config.toml
d_expert = 64
num_key_value_heads = 2
vocab_size = 14346
norm_place = "pre"
rope_fraction = 1.0
optimizer = "muon_variant"
learning_rate = 0.0123
final_lr_fraction = 0.0
max_steps = 5767
Below are experts of layer 4 (counted from 0) of a mixture-of-experts language model. Rows are named router (the router's row for the expert), gate (a neuron's input weights, with its number), up (a neuron's input weights, with its number), down (a neuron's output weights, with its number) and show model dimensions 0-127. Each number is 128 + 24 x the weight over its row's rms, rounded and kept within 0 to 255. Numbers have three digits each.
Before each expert's rows: "raises" lists some tokens whose logits its average output raises strongly, later layers aside; "comes after" lists some tokens at least twice as common just before its tokens as in all text. This comes from a sample of Wikipedia text that the model never trained on. Tokens count by the router's weight.

# expert 7
raises: "\n", "is", "-"
comes after: " the", " a", " to", " and", " his", " was"
router:143150128120101164083110174174145121147084088131137114164134155169167131123158155112090161139167143129130110124097113101142109075118173102118094146133086139137141138131121110135137142166155077108125125105090139147123144143124121157173112088111151122147155092147124160158095145129086148138113131126106138113151105103150121126101176100109113127122169134115158123111101093137139150122131
gate0:136128125129093160158095152119112107113125109116148097124118133169111114128155097073176102159143126140116158149146143101080119124152120131145055120109127115096125114137104153112156129146158131111089167146095111145139122143136171152122119130107127143096143135135154147135089091110104149089135131159116178122140125137162107185115182097084134116111173153116138121125125119136136147157092
up0:128139130151100175158100153108136102114119128136170107110118122151111119130144096059149112137147144182120141143125124123092132097136130133160099144115119096097116105124118154086114165178163148111122138119123134179121179153118141145106119123099147133103136118114141113097091130108111123106140132114133200138118109146139099167122158084118147124129150123081140149097127107134144157187101
down0:133124101143135146106107128075140160114155130155152132147097155145148118133149091105146091107124130174109126145128133160128128121130137141163098077105101130073110157134113143101124163146128137096122117211134084173133154136150157141118127132121129110113064135103161128104151157127127121111158124095108190116121078104134121154114127149126164081119137139132091127129123111133120137142153
gate1:123092130122111148146118135151139093123104109094114135179119135159134136112134092119115126122165145159101154108137126130109161105101145118131120119141153134142190114169134142090135143119105118120100124127084115122151127162162138109147191116077106115105146092166182111094089133112138170158146076142093149079112147125141123115114140115132124138146097131162146118159131150078160148118114
up1:119085153126120131155116149181139111120121095067104116171119134167111119138124113125106134141134113145110157110107119133128159118103138121133121108133142139142192126175128155097129140131101128130094121124098106122141142157162147106141196118107123128114123082157171120081079138090149142179118086163106152083131144127145136131140124092128151131127107110136142132156120134066156138130103
down1:157105158113138147149150120118113112143118149093089155146106095115139139129097137151122096121088122096111122156137099111146137092148124138132133101115146111129105169107141119105105095099119150160126146104138114143111135092145134105126217172138112146142134109139202117126118091164196112125142089125176159130094155128100147148117124148133159132132067129153126131130110120135114117118140
gate2:153078135116101139145157147143140118087111098102145121138122131147130108160120113118163122109103144098164139126113135147089098136138150125125152126122109103173171159127114122143105141142110127100101121088112145088156145154145166115140151114117154147112103106098141117148111158113126116155123168145148115131123133180118117146092152151151146174111157146078112084063098151078147097136170
up2:143088130114120142138168170152140112091107102102141093123129135154139122141138106139141119096114141093145146132096130150106121144173155115104119159109122111166168150145096124156096140110117129118111111102090152104158147159130144120132156129086160139088094102092143111143123183133119122146144179116151111137123131179109122123104150149132105166124151136096106092067102136078149105146159
down2:127128140102136122127152133068145100101102125105132161132130146121104114173118151127165130128128096152106127134161152150111150183109103149117133141140159116103167140113118139075128123107140106136123135116127159125138131107165148098146152129123120114122161085068097130110113098146138153156129137136153091110082151168084152143116144096162126120093130097183132116161099176128158087137100

# expert 17
raises: " of", ".", " for", " in", ","
comes after: "-", "==", "Personal", " ·", "Scientific", ":"
router:155133142067116129124119144190169112138108125123125106132126126148164136148157153130121146079122133103090097132101078102148118104140108110165117162112126145147130149124136112146149106147117148143116147124126136147114081164149109137167156122108151111163179095128062126141088143128066114116141141112108135156141153110098156102086132098108140100140165129134110094131132124127164145124094
gate0:121120115124121095176117139115131098103135128100117109104105144138126126073110151095173138090131118101129120110133114136116119137123150082208165149116166174163091101103125144133123117156129146147134124106108134127132143170119120113117129133088139109174111078110099145134073126144132124127121131141128116161156129112141174160149123110095132089132136139164160141138166095161137181108132
up0:120130113128107099171138129160132104081152112122132112140154134093187105068116117108152140116144141149119116119129100139123133138102158095183170154141152144155110125086108132130126165133152124150126135103109146109106149149107114134124127158107143128164102103109085143158071127148123109132132148141119101155125152117150166141146127105042124108160119123171152121145135091146119127084117
down0:102125115127109112152092146145149106101112147077119080151143107134130139132129142121086132157139165110116107124143120105140084133132184118145113098144171114116158147123163133177131138100101141128111118143135122134164115155163173090132108084171120116148099094133174187133137141149133137111099127156107124125091149119131182108100105108082140137129138121153142092154122148086148101120120
gate1:131157165164135151112130103151116094110141095149133158161095098123100123110138137131173097131141119142101132128133151116158118136128121147144164136100114143161165163093130129133127105141124141140126152134141125113112125168139123155116141078117093108122150150128097149096053122122087109127149128155096151099121149148076106134154133100091139128107133132104160121187142100136126166070077
up1:137162144163150142109122119157139090123155095160139138151089078135102114121140140120166102151145115139094150132132151109173115135128118135144157145118109132173161140092117127138118096149125153135133134140159129116115115172140118147098143105112086107122139139134115153105044122127106099127158141157105150099134165146077105132149128097099140155105128125101131105166130117138122163085058
down1:153131114138131151075161144089176112102090142149160072158135108126124116156080119150153077107133143167126081158181100123126085122117135093154113118087094095131122155125142142143123132156099124155095138146091140115116151115079187129156134144113143135133134093150149106140150138124156125126138158101128169151120114122117086105155147144118130123131101123126146118140141136137144102106156
gate2:119157161117130158126133147153139151166168127120129136153126151112162169124132116125089152091131114159104104140146102150110146106159123095130165117141133083132111126110132129174093121166149145113149110134059097146135114150111124081113130167115135100140134074145113142127105118148126099109188148118154140178112118136093162094137111110111117110153101124120072127118114117126165123179114
up2:147100107097156127114136155135126103135124113133133095104113097138118107125108091111126093104123114130095104111149167088122151139136155117159110140163136159136149097211123106141137127128099142123117154159176151089146177098101083148134140072131139114124164147139133132119149150111139162117098127129093183093139135140168131102180126113124159127129160133142142095125122124105104166122105
down2:131111122118204135144120120132141107119140168110168123148139121093160114117122111133133132138098128114092122148128169086119105138108153131131093113133154072136111124170138136094160148151136139102145113114113120087117098180089117170113135137146100150122135099123127125136145133121081100118089127163111128105114118150157123136125168115146138145169112111152130116206139110077100163163115

# expert 98
raises: "antly", "antic", "est", "ant", "oria", "arter"
comes after: "\n", "9", " is", " as", " Ton", " Ch"
router:159134153096095165100101157164154118152103093114124118123136161165150148154161158131096149097121152109129095114091123099135110086152124096134105164126103153153144117154156091145154135161135095102104111094134118165113111164108101146148132114088152133152148098120106158163123131136099144165121107095095155157157145102127121104106153100130112114155162127108118095094127100155132166150124
gate0:130057153141167105117099097143147182176159145120118109115135121115090114130110108138087140139107138151181120138148080117111072122159130133153157166113127099089122104112153152155157143118136145124152118113128099127109134199091107108112087132177141142142129129122140101120147134089117156169119097118106115144113138137130153131136170124162125104138100109145116126103147141121151116128107
up0:132091182141160131133146083102112189159109144100127115134141093115116134127112088111093161129125134164144098122134095121144078096158127126146130129137147093092099149104165180145165157146113151151121109143115112129116133186094087111102110150128146109094130122140142108149149142107119151144129091139109138169132131165124140122151135125151133079139123151170121150101143129086129109090126
down0:122143143113120152117075128133132129152132144144186050119123131108112171153144091137091134112116144138096130134106151106110123135129142139125123135177162156126136123129134155123141121117108121120104125135092103111157064178121100127156124126135112183135129103120117119169157129144099129167147113153129136092104166099113152120126112089115080189107150174117136106116135160096130144124110
gate1:156140152131088161142073107113104139160114116144157142109158093150107103099102132106135127085138137123151103106085123111130082117116177171154133130122144094156139107128116072112106142172166124109112139147132181119142147113158117148150117067120182096138169118102128142149111141124144131142131148145090192124141152097115089130169125130121122124125146132131118133106124105120151140135114
up1:115122185165168159140139141111102114135103118143134125137138116105121113112116073130139129095137138112119160131100095122135119153141170106160094100115131137135129125111134123112136131169172105152108106148059133144095136159115110155105182103105143121148127121103127110105123144123092118152108152186096164135158091100154096183172157099150113116120119115096151177148127130116125124135127
down1:138129142148159129119153114125065112148134157116149157094120108107157121152128143093148135151173104129137162101124144112121143157134104158142135133100084117080140129175192146118139105100107144121136169153152151073134124096129163086114144096162166119128129137084085095133135074132136153152118119131108135101162113135134101109158115116129104102137147155148127146139121103099129147083121
gate2:108103104139093153147094136123143152133104150117093144121112149103143078172149091116094138119168121157118121096116103125127168147106140141145144124139126192124123096116129099110140140171152114082124134138141105173136101156147118124155126115125126175117117158154106155181136143112138103139098129104109174136099107124174139151128137119090086127104135153145143152060134082134115126136127
up2:135178101097097126092127121141140125125124122117132117161162143156132110100125145125147105140121085093132090135114142155155087101163091128161105143138146106132101176163119149114122139146158117151177146128099146148133105159110164099056138158106127109098094108147157120102110139119128120118167109114122129116148118103124155142120140166155181085175112116104116091139121170137128106105132
down2:144140141072159111128087126148107189153104167130093134157154114123123163106112176122134144121162149134140101158161106106118122129083093137121146132156088118148095148157080146127146121130117127129161131099142135122128171145143120145136152073098141090125098105122098159118126123126138140110164127085110148156124152112150119120122135119100136110100122126161165139069118079132162157119112

# expert 95
raises: " Formula", "time", " NHL", " ice"
comes after: "2", "9", "1", "0", "′", "ा"
router:162141137091090146092093157160161113143115100113125130123135160163164157137165159146096150104109153100126093123092108096124109091149134094132110159115098153165145125148155089138155134161116107120114108094145136159110103162101091134156126101098142137160153105125106157158105131123104130149118107097090160155164143093129123111122147109136120112166147128105106096098131097158123171144138
gate0:128146157128150116111140137089143087162125137111111104102110134165136122116136140142142179125104144162121140125078135137177105146110096138082127152152121116123147104148163121121127153132102111143120139124101103139158098139171086117157091136119154158127119121135136129135120160124071123126181057123083153126072146138132124103122150156141153139150101095135139072122106157118131164142101
up0:104171131102132159125120139097124113094109142099111140112108127171157148143136133121139119119136131152108104113104173157096097119091113138147148101164123127135136116108052123136127108116124129147113154155151133171083121146133120141132103180102133097145126136141172187149101145113137098137124119103123114116110141126085166154113100134148139084146129171111100123072138171153136151177114
down0:160125116159099147134121130107153110196131130118143112176121111103116136163143095130087121128091159111145102158138114102146122104099166124097136172122125134133108111175135114167174150110143151089113126151144149170140139108123105143072082122132133129165119154117119119108110131139129136137155116102104132172171131136108134101108067129120147145111128117116157130117100107149106142060150
gate1:130079137108121104117165111103130128064149165135146189138108129159095104118143117153108145121181128109097128133093129134151152118112131128134157150123140115128126102160177100106169125101150116131080107128094135148133165124138157099142188106114116084115175136105113146155082139132091145142154120101155131117115133078121130136094094129142135167130126101140170151111110128140128139144123
up1:144097108118149099113146073096120127075111154141138126175117146153113106112145151171136118135146140111105130098140122111140140112131149145115143149129127109109170110129151151137174134081140107123097130136126129153139180141121158107132167107088109154109158137112124109153101125131104170115152108115127096104100130092114136165113109122150113173108088079193148173122099161153147125122097
down1:175127148110178148103122142158079126138099097128100158110101146099196108120103133117121119147135146116183117156145128179174118115068140128122129144116129147119120137099163095114134109129130122098102128132110136138078183132142097141118162102127093119136151093132145149111118158094099122118120154130119126125148118116109130133172092172151115131110161095140116113128175109113127132112163
gate2:076115118128101108126132139113110150138155123152142152139145127131123085123164167148118088126146167102126085142088085128132160144165145095150136146120149173139129123112102080102145159123138112177106178070124127143140088117129062111128139172114090111147151146107101168161121138110131144172110157131107163127150100123117128104132132141146123155099133134125122143156106093126113121120102
up2:165125139112164144131135099134132114137086099145071121128147123165111139127111131113152100155158117159158161170139136113152063103095127151115100166157081123134127087125153132158163107115128133144121109123153151096115124107103110154106141085147182119126155121136118106112139130137141157081134123150138100127122164118142126127125114135074121138106177141133120114054149097141160135122151
down2:141110094171120130123141108138140124170140118139127112153137154128103128129160160138119139162154123142135114143115147137126096170112145129140164087092105128091158075101125144119128132146074166114129112143124147081093165096147121158126159122107108111111116181092122152090104150134112110124139117136155149166150144116092133137088113150120178108122139170142129103130095132060134082142139

# expert 15
raises: "r", "on", "i"
comes after: " the", " of", " \"", " a", " and", "к"
router:149137125100109147105134157156194090155138105124111122122137129150146119124164164112112137117112141116122122128080129101138119102134136102148074185139092153116133120158149091161163176144120137150116116094121122153114135152111107113141130106080140143147152091124096146159122162109083133151113114104092133167136131122105124116100184108122105109147158129127094066108131105133142171138123
gate0:156127128170139165142136144140113118115175140135127100126120161122141141179113136140141105147107156105113132135057083138143100129152047139133130094168124132138094101141148147142158102138133128125131137096139092135105103163117125138075149131086122138169171093127118166139107134116154099089087116103127141139131103124141142132096067132172122111131127123140113143108153126116154124130153
up0:161124100118109106174119171077151125147114155095133153116095160134095110153129107145160153156119149077132135098072101111137143093121087122128167103167127112119145111105106119120148107114129145149141161115132096104082142130124163145118147102132094145151120155140116122118108183111136139107097164122140120153141129114134150162149096146135088091120122076156160155132161147153148135119155
down0:123115160113108114149127148127094130119144110117139103141130111113144081163122179126124174132142131106104102157162163140126183133089103102108144103117153141131142107126139130155114156178128105086137155046147133159158157114113139100070128138187121114135102135157142141144116139141106108139126133150125120101131112159079082112134158123120083153138146151084127131133122121149119133102111
gate1:151134146128125114092105117119156084105161100121130149130157140137133142112142119105135121139182172104098123114128120113173159090157134146117085117141131117094127103136106142155155147139151141105087127120140140135086152140129159109131112064105097164142186125148101111090111146115122147112113170099090100120161107105160120094131143141118125134125131169145083107158152146162128107170165
up1:135091091125125135173118171128123163159109128109116089138077109131103112142142144144071160116068112148166122140149087138083092138115150119156140150122117128170122133087151117098130102137120130128150145130091128091189100147117115158153142162136154109138089096135152123167157134140147120145129095133152150142119167135104126116137137122101149123143134118129125155092119132103110162070134
down1:140085129157116112135108124112126130127140088123106109121157101111147146161111176152118116137101126107118144126151136145147138161117137147178133129152178136116161155116115109086095072173129133170140136123135100122134099106105119123134155147140117089190108108113090127156100140142097138132137128141136084140128125174083145131127165121143130108166123129149137147079088149112165111083080
gate2:118108111114136175120118151151127171107108118151152123115152142126116160125153100115142106112124131098111125085139146144120134156140162099134184150069149132146095155140122131152116102082118141145112129085090117127152153121135102086119152144119129095102157102110126131133156094152120101125132125172128129114104229119138116139095128137140124136126114140123100114166115121125187137129074
up2:096103145108142163122083134180123146114117130145141137102154155123137187147133111133153122111141117073094100083135147143122114123159159091144182160072143131115075167146111156132117118106141140127129127081120116128128154134113121081098149136105143109098139105103127129128166118151117103088119132160124118117114182104134140165136145131144148136145110141126115121155130112116168131151065
down2:084120147133133166154129131110120166095089066099153154154142147111117090098103141141127103116096156138131141176130115125123133146109100128127165099140138119155112153116161164128121099106124130134165124181095130127146085139149117172118181151091129124132115130129119134168172070138138103122124123120124088115091135182131147112092092145109139138093124142136161149134134144118148093116103

# expert 127
raises: ",", "-", "'"
comes after: "\n", " by", "-", " Born", ":", "="
router:161140152101093173121081137163163100137113097121124131136123161147140150149170169137103147123116126107132103121081102086137115102161139117135106150152096142155171135156144103122143148153110108115109142099141102180102093160105116138149137130090141125146149113118107171145081150143100125133121112085118155147161134108138150074102169105125093122171152110099143103108103126127131143133125
gate0:146118139133144139145132156127145131127124132146094079143125154114103148137137179156135141091166111182126065116178137130107100133139129077136140104154122151125148134123110108141134138152110150100171144110153124130105155150114097130163104095160095109142113090120124059122148078161080132149130087110128121122126158140136124096123069133124122106140146167141120115139123137101136134179122
up0:118144077128137160110147111183072152162155110086135127095189128125144131098125128105119156118129129116125152102140137102135125104150107158131118145125138129154125104150160115091141133133116086104089101105123119151112175151173112100126128118133142132083169140115109188152130116086114154107113116139116160117094108103133146117115184126140139102118123103163118145143100163154172150141139
down0:135136134126116114126170121134111121146113121146095157113153126157104137077143094110161121163136118121135153150129109168146136127131090129166157142099161069124094102122169147146154141140164093124149141143086184125098151094123123133118166110138120114151140141097140124129072137132132143128133116097099140114120083090158141116090129103112185140161133142110098092196128109112123130113117
gate1:148122117099120104107114089118134104155117132116107136125141130143117108137105110188093134092118131104150113109105156105185123104107119096130165122121131141143110105135122130186131189142147124114162138131139146126142122133122125130106103128114167112124158096102152197127155108138140136093150118092103140120131145086181170143137172120165171110110090131137108150166111128123131120137066
up1:125092145130114150090099134097129130156100186160131137127123111110110137149121118117125113108122124136115122123146178115131129140120125098132193154130129145101107140107158134155135144164201137142145134142157147142147086144140115093099089138162092134177153139125125081130133091147180135105140147099120069098101176133112103125134125120123095111121123143096100114113167152146105104103114
down1:110081174134120143190107133122134156150101091142141089176141122112128135137121107116122172117111143086153171130072123105112128066140112130110137147116129081103154160164133167145139151137151114182123095121119149143133132152139132104150098129144112132131112154125156133113150108153143114133147131128143128085093094096119133099100140117152122111115109107147143115133154189090121158094118
gate2:100144099122130164142127146131149123145132110094118149096139124142134118117107161102122170112184159147145077151136138135116159145109060137111133155099173146138086084115122085109125073092118089149144106136106139111149129161138137148159117106107109163130171122117086106155113147169151144094138138153132128126117136130168153119114129170150122070147120120079129137125116139149128148117136
up2:127164126119137129133096111076106137165102129126113134090136142164153105127114117084128131134137177135135104133121145170094138121121127115123124096108142171146109086133126090108110108165124098142164136112130162126133190132106121119137108137152155129119138114114146138149160132108139151071099124082141108101190126159142156097129090164157122129155109115084143142107141165143075128163159
down2:137098136133089086179061102126115115125073166135099154126121148145119123145120124087151129143165178140129126133112120122133111133139111138174113107126133129134128132090127129132123152144146119085130126145095127118133132119106121088119141152127116116173156148135133108117135099138069088114085103145153152121149136171145102086146118145123122158118115137134154153111146117129204141143196

# expert 19
raises: " Medal", "ately", "animous"
comes after: "\n", " ==", "==", " P", " Tr", "==="
router:163136144093101158103106157160156120153111097125127128124147159165156152140168167148082152105133157104135085125095115097145100095145129101134104170131105147144139123149160082147158135164127099113118116092129123161105111159092098130155142113094139131154153095119091150154123128148100141150120109100093156162154145098136137097119154101142127121156153113109107100094135093159138164141128
gate0:158124112129128157115134121115189127146161139153128078107188145130155115170158167126146123113102122137144104092157137141092123106131107101146142091126092125105105088130152133131138117142145125103093152114138136122095106169093145119124112126165123119160153160145136140130129066069094133142167157152123113124129132139131124142115093135187100168107084108118173112107113124125118131144108
up0:181109111136104116104121130136168117155168108158130121117137131129131112152120148119104133086132157131155115187170130109081154082140159123130149109114126133086115086144143127150133097126113130141142122143169144092124110129146095144126117145185132138144156130148156148109132108090106169159123177135107134092174096082114147129098118137155127071093127145120118115114167091111124108113105
down0:144122140147100089129163168140133121127104142136108117147131134141105119116107141142107141110133137113116136123108108108138120117158080148129162058122095114169109133141149118157101134087144105092115103156125148056152136130129105151164073139130111163129089170183142115094102147117098131129149127165136146118163134164098121111178134134131142137144083145131158129171137106110159138103108
gate1:101136125142133142116133138149103171125152149124090103139140098147186126166132114106138098118128126083095097071069129128126145120122138143084115142096144095156122135127100077139159145153143131143129119126150154136161147181141145188145122150137144137142141129116150143107115125143105139151121128149093118113176102133127129120152112088118147067127145141088142136087147111081140159105101
up1:153127090122105111105127143113142122119131117114126102128103125178077085127151145140170157144119119132109144133134120145116165125149101154097114121142142128115101117100150121168123142125098104056129106097142160119135122136133153145147148144118169147146153137101169126064142104153122147081120119130129102113136149123104107092132158078126159133105109137139162112093164149127138187191126
down1:114140123129132160104101149130100067090175105095147127144129152148195149114155094132115153142139112128148104158139117135124059116113124132133122150164106102139126132176147149157118065157137125211132164130115140073133123110103143154143140119080092125143140124109111127117123107105132116122148129121166131144116097130149107109121117132114136159127121139121095089123142127154102158141135
gate2:152178101112131131121116133099152139143123132140170153126121110101137150120108169120133129152156118115139141162143132133150084127102124132150116093102170143118095094105109144086128106124136094121115147125105143134156109112136124136142079126183110164109153098172126138136189074103144100125143123135129143168180121133125166124121131129102085090112110161117086155095138112177105159100137
up2:126139106142133160145113113150133129172119139114108082113129112108153123159109157113147103106163113119136189122172095131128122132107120143131154103133113159127105146101150134110121107134124097063121133129143129176146140127115147121144122109180133143161135128150148109137135138115163079167082088206111122123130107118150117137148139089141150116118109154084134141139136082135132119057142
down2:086148116109133060145117116131149119107124100100123131086132124164140162169136117191121156163109155104115138151125146127145113149129146147149095116120116152139124132125126144138118154108145100100129116115097105081123135114122128117127161105060135100137176127129155157097066142117120116138072145115106175113126115138145124111181126145135164149113116140126129149114154182152088150129125

# expert 55
raises: "Her", "eman", "ez"
comes after: ")", "0", ".", "\n", "===", " —"
router:162138150088085151104102160164162116147117100118116133121135156159154154139161158157095143109126157103138088118091103098144123091157128092127096159120093148152143124151153095139153140162140108120110118093119126165109104165098091140158123108097131132156154101115100152159117137144099149155113117105095155155160143091127128105107150093129120112159159123108111097093120093151136157153140
gate0:144091134118152178184148152171149124109131123156120076083142144115159125217137110126132143105113123161139087109124122148130153127070114150119068134160139129148117149077113149139144120106119115109137134107089083132144147144111130138132126132105153099126153134126127124136147072093176129107114133113166141126116137123147164129088123106106146158140127103125140126106101134108131124151120
up0:160138117132122123100120111132083129171104178106147151151128106129092099073138153158142121152093114101129115138123145101129139139165132115115162140125101117138143115149172110144124117120114133124136121147145130145118075075170101143148135136141121150110096114133103119137123148146088141102133128137087150183159125112070130118150129130116120117127129156186101089138173109194134150081133
down0:155109084133117120146115131151131070146146095138131156092167120151153114151171144146157120138099090131121124132110101165146156116129100182080135163102123133129147145082133098168159171098144122133088157123136123139172098100118089136101135125113121140107129114117139075108138140124142125136167116116113121144146103125139185110159112144092145126104124068127120139144115139112133167147100
gate1:144160117126133086137136136134132074139118116112083097153151186188104121137110162120112141135114097155146108131131121113096153135127142121135092168171117129145102126176175099097150137133127095086131107096143116133103133131115092100130143116091101134135150130152091125145165098114120170127134144148165119110122117124099190140129119100156128149142134149094078120166115120147110166149129
up1:118085119129103161146154112118120125168123111132155166152124116097170126205128140127141137152078139126109145128146138125122112091137140132171138108111132087114149098122107137165141168159132129145161095139153128101141093167122130136127147151141114099157111084107098147153121123124103135145125137144110142098127120154134067115076152104149120099077119127102138108121106125106135141189172
down1:108152132120113124144101108113144131135104120130153127122127136130128102150136070152081114129110143114163126163199115109128107074125164178142121088140094107108130143090147147116141145138126128126114128153164153106134118130089124127146079130118125133151166130160107124131105153148170137108150111129096094125158140157078093124146139102142116097148105109141181107140097192159100158124135
gate2:117191138071114152101128095142134117152143129116124143092144097107124144137158156148143120157155116140116099122136112135126145118145106106121090151109186151169122178116125120127115178083139159166151075111110100141124104109135127057153119116102117152112120168123124084164110143122136116138153135108117133140135148150106140119103115148169139154095150126115100063111123149126116125141129
up2:145156100101119132210090144121147132169117138145121143179121157140161142125158117085121134143167148187137141108109148131085095105125144130123124084105144137172104103097102118125129141116099117106127101135144122156105160136104124136137149134126156107097132162114136132185112133147124114094146107093103104126106129112160135145072113161144148121126125083086140078130112133141108142122142
down2:107130153138134128152136128110150097176150107142121117117118158121156115143136107115168130121067139138145179111113106101156148083121116107129122130173088126116154082084105144113164143147104131082106108100167162111167115092156110084155175130122130141088127160148123089142120164125131137157106128117129126102137143117160140144102116154130162137120127102147148104132190102120102124094122

# expert 39
raises: "\n", " Location", " ="
comes after: " ", "0", ")", " —", "%", "5"
router:181125141091114137122120147176139107134138093132141132154119130151125122154157161167117143145114134117109100122080123102165130085118134125130130140134130147145157157171132085128139117145139127119117150111129093140136122204124089170146157120118095132139180113153085168151095129129111145130099131084110151141158131100112094089125137087154119140169150129126128106115113079129114168167120
gate0:126128130121107094154101098131096134145120113106123108118086166175166085147134149158113134081140183173115138144139076137148147118097136155105119097112089125149129112150146117118110126137106126131091155127095123119106080138143110149168103160151122151139136099135112092182142151139090144137116156141116110123171133108142114182091122163117105108168111146118148166126125115116152103156120
up0:147109126110088110129128107122137117163109103097102136148095127150179083154114137169123161103183170205125132140171104134160153095108150146114114128101113092142111130145153124130103136129117102122094145125100091115145103105132121161151137185140117101116137107164138103159104161122113174134127154118139096120171117135134129130106128145130108108147122139098127161102121100114125079160132
down0:110127101130077159102145121107141138100145078155131149134141154140114128102104130091139143188105143132097120124129152121118130126123155107155134140131157081096131171110136164126145139114143120139139133097138108141184112143116093105130108137141143127094099118184164180125119089138166129144165120146103115176142143163089160082124127131143146123086136137121094107103144136071132131102107
gate1:138122128123165078113152107147121117137141144118134155101126146116140155141125118154138104096085111153121111099114123117174116111094142127133183123143126169150142150114118129098151055143170109114157182116153158129136148100137114130128144130116104099141147131116087157149084157179125101113124123114165127163128116137128097168126106147134104114171141135170098119101076085133105137107101
up1:142111114116147073115152115149119116137133156121138145084117156121130151157138109153143103098096102166135116099130100122173121104114132136141157119154130161155122138120113113105136073144181087121171194128161151114138148099139127133139141141134097091158159108108078119147123143167156117124128130104173125156131125114122096161125111130127087135163134149161122123093080076130115139109099
down1:137134124116116116134144123125116128137135125125151132085119081146081112155105115116122156135117105152164120121136136146152102147127095126116125121168120138102125159171170105173107150140107122134147128145112088161148155160088168117143127169134094145077168167161103107136107085108147118158133154127115088075120095133122168095122117153113128178134115186127110121133097110132153083113108
gate2:150090155132121107152129144103155084144055119125088118149112149136124101130105149126122113142076104092164146103158115126122142124107144123140152129150157115167118131112159143101148140164134144123095177114125128104179139121109098185154137110083096117150126109086124106123106138114115156118106135123124117118161093097129161119140184184129114158120147119111176122144144129128108122152106
up2:136083148137099094140118150102145109134075125131090117146102156143129103150108154134125111139083114099154160102163095128133139132111139129145165124144165112172124129119146141092147130157129124131092174097117124112183119123109106192154138121089081113143128111090135119127084118135107141117126127128129104113152098113132164111123167199154107162121152122119178104144149137125115133154110
down2:159108127103114130127125183175100106098122111143114121083104115063109102123129119166096120119107111138130145134115144153127094114104177124126091098098124140163093174171102115092140123098170097139147131177080123133140134152129103153108135137143142156099156135160110119142131132125121138118148130092143135148108179148113145112141096117142115161136096149124131169122131122141154161107183

# expert 22
raises: "-", ",", " and"
comes after: " the", " and", " a", " of", "s", " his"
router:160133146105092146134116175194155081137114105082129150140124144136162128136175181129105117116131154107098100130097107116144119091168133121115099147094109143128120134112167089123143153175125081130128143124104110158125138162136113166170117109123130131148161069088109162139122162150113112138139136118103128135144117074127119124113154101136149101137157126115109118111082121141153130133146
gate0:118109155143142141105147109104134127129113090112103108175131144139154104073129176130141138160117188117095151132095153147144147099093114119117137115140072139153164115126081150136118131133078146078104123159135127088144104130101117133136131114119159148106120146129151157133107120123109084121122133158118160117124123118133149122140125146178091131108160135156180173106127150105132174080116
up0:133102175118136153131130105102147117124111087113091108172117139139149136079123163132149110169130208111088140120100145143150144112099118097120115122130086130166149110138107134148118137127103111070118147180159114093139085131112112132146130110119139118115130147158145147126101123128130080125123132144131130127131153105122159138122123144174095137105153148176174140112117155119118170069131
down0:129134122086152114136153147110156134129133086108105120136160107129110121113139114106115124131144113116153127106152165193118161132100111139124076143079159127101089139152098111171115136114103107150126133153124144136130110101115156179138125129119130137057188118118165107128113113112140129070150139136147130143102135142120180117131089146143163122145088139155154150160098168105119138101106
gate1:136113121122178163127160122159135101136115153095135135103136104151132107128091124093139120148109112115116115150104105116116127055198113104142107128164137099130087122158213137126093099090122128118146151155139120140138132152134114135115101155124158085118142123139131127085156136174127141136118138129106139141126135083115157132148126115134113139143153163107163120124093142072098136149163
up1:160111113127174142152165160164143109119124138103142119094152084135116127122098138100112133165126122113127101162101094112127096072180143101136133129165120119118083130144194160105114112111124128142118132128136106150160153108144139149104100165141164114100154081106144128102143156179148127141121136118132119117134108089090166117137162112093129132121132164078132131122090124111099151144152
down1:093127166131124133117098121178116108086120165101123155098167177153144105126097111111091130147124137124158136111104122132070152125125105127130119114128154119082104146111138143093135168138139109138111125143161116145128149143166125147079099084103092147132189121167127075122126139146122124124141158106103119157129120117124143120179122129140141152102120105139140081151183178130132106126137
gate2:089100137147116116156125120177154096131161102158095104126127142146161174148159156142147145131111096146131151143129161154123143138152116146122084111088061136152102162115091121174105153113146081110133080139117148131173096146135153150122132115100142159092084120102129157159104095118144088156140109135139128106108151143106122156109122086122112136126140119133119122099094122127164151125117
up2:109129120124116123133112129185153096124146108146121126123116134127163174155163163147141125134113086152120179160114125149120151142168132142092094105100073118164132142105104130161107149099143072112100097166120146155167113146133138179126148113115139156097107110107108169173095106135141078155151106150146119097126152133127114122104114073103121111127137099138108107108100132138146138130118
down2:077135162117135097106144137089142124118118175092165106112133122131141128111137130113142115106155144133096139114151176121109105137089099151128093073122132130123122122113161138149145143079152122101134113159174131163186122167134140118119131157139138112125081152161135110201161121114099115087129152149122116087132139098094127145135097097123079162129123125158153126152110140146110145126129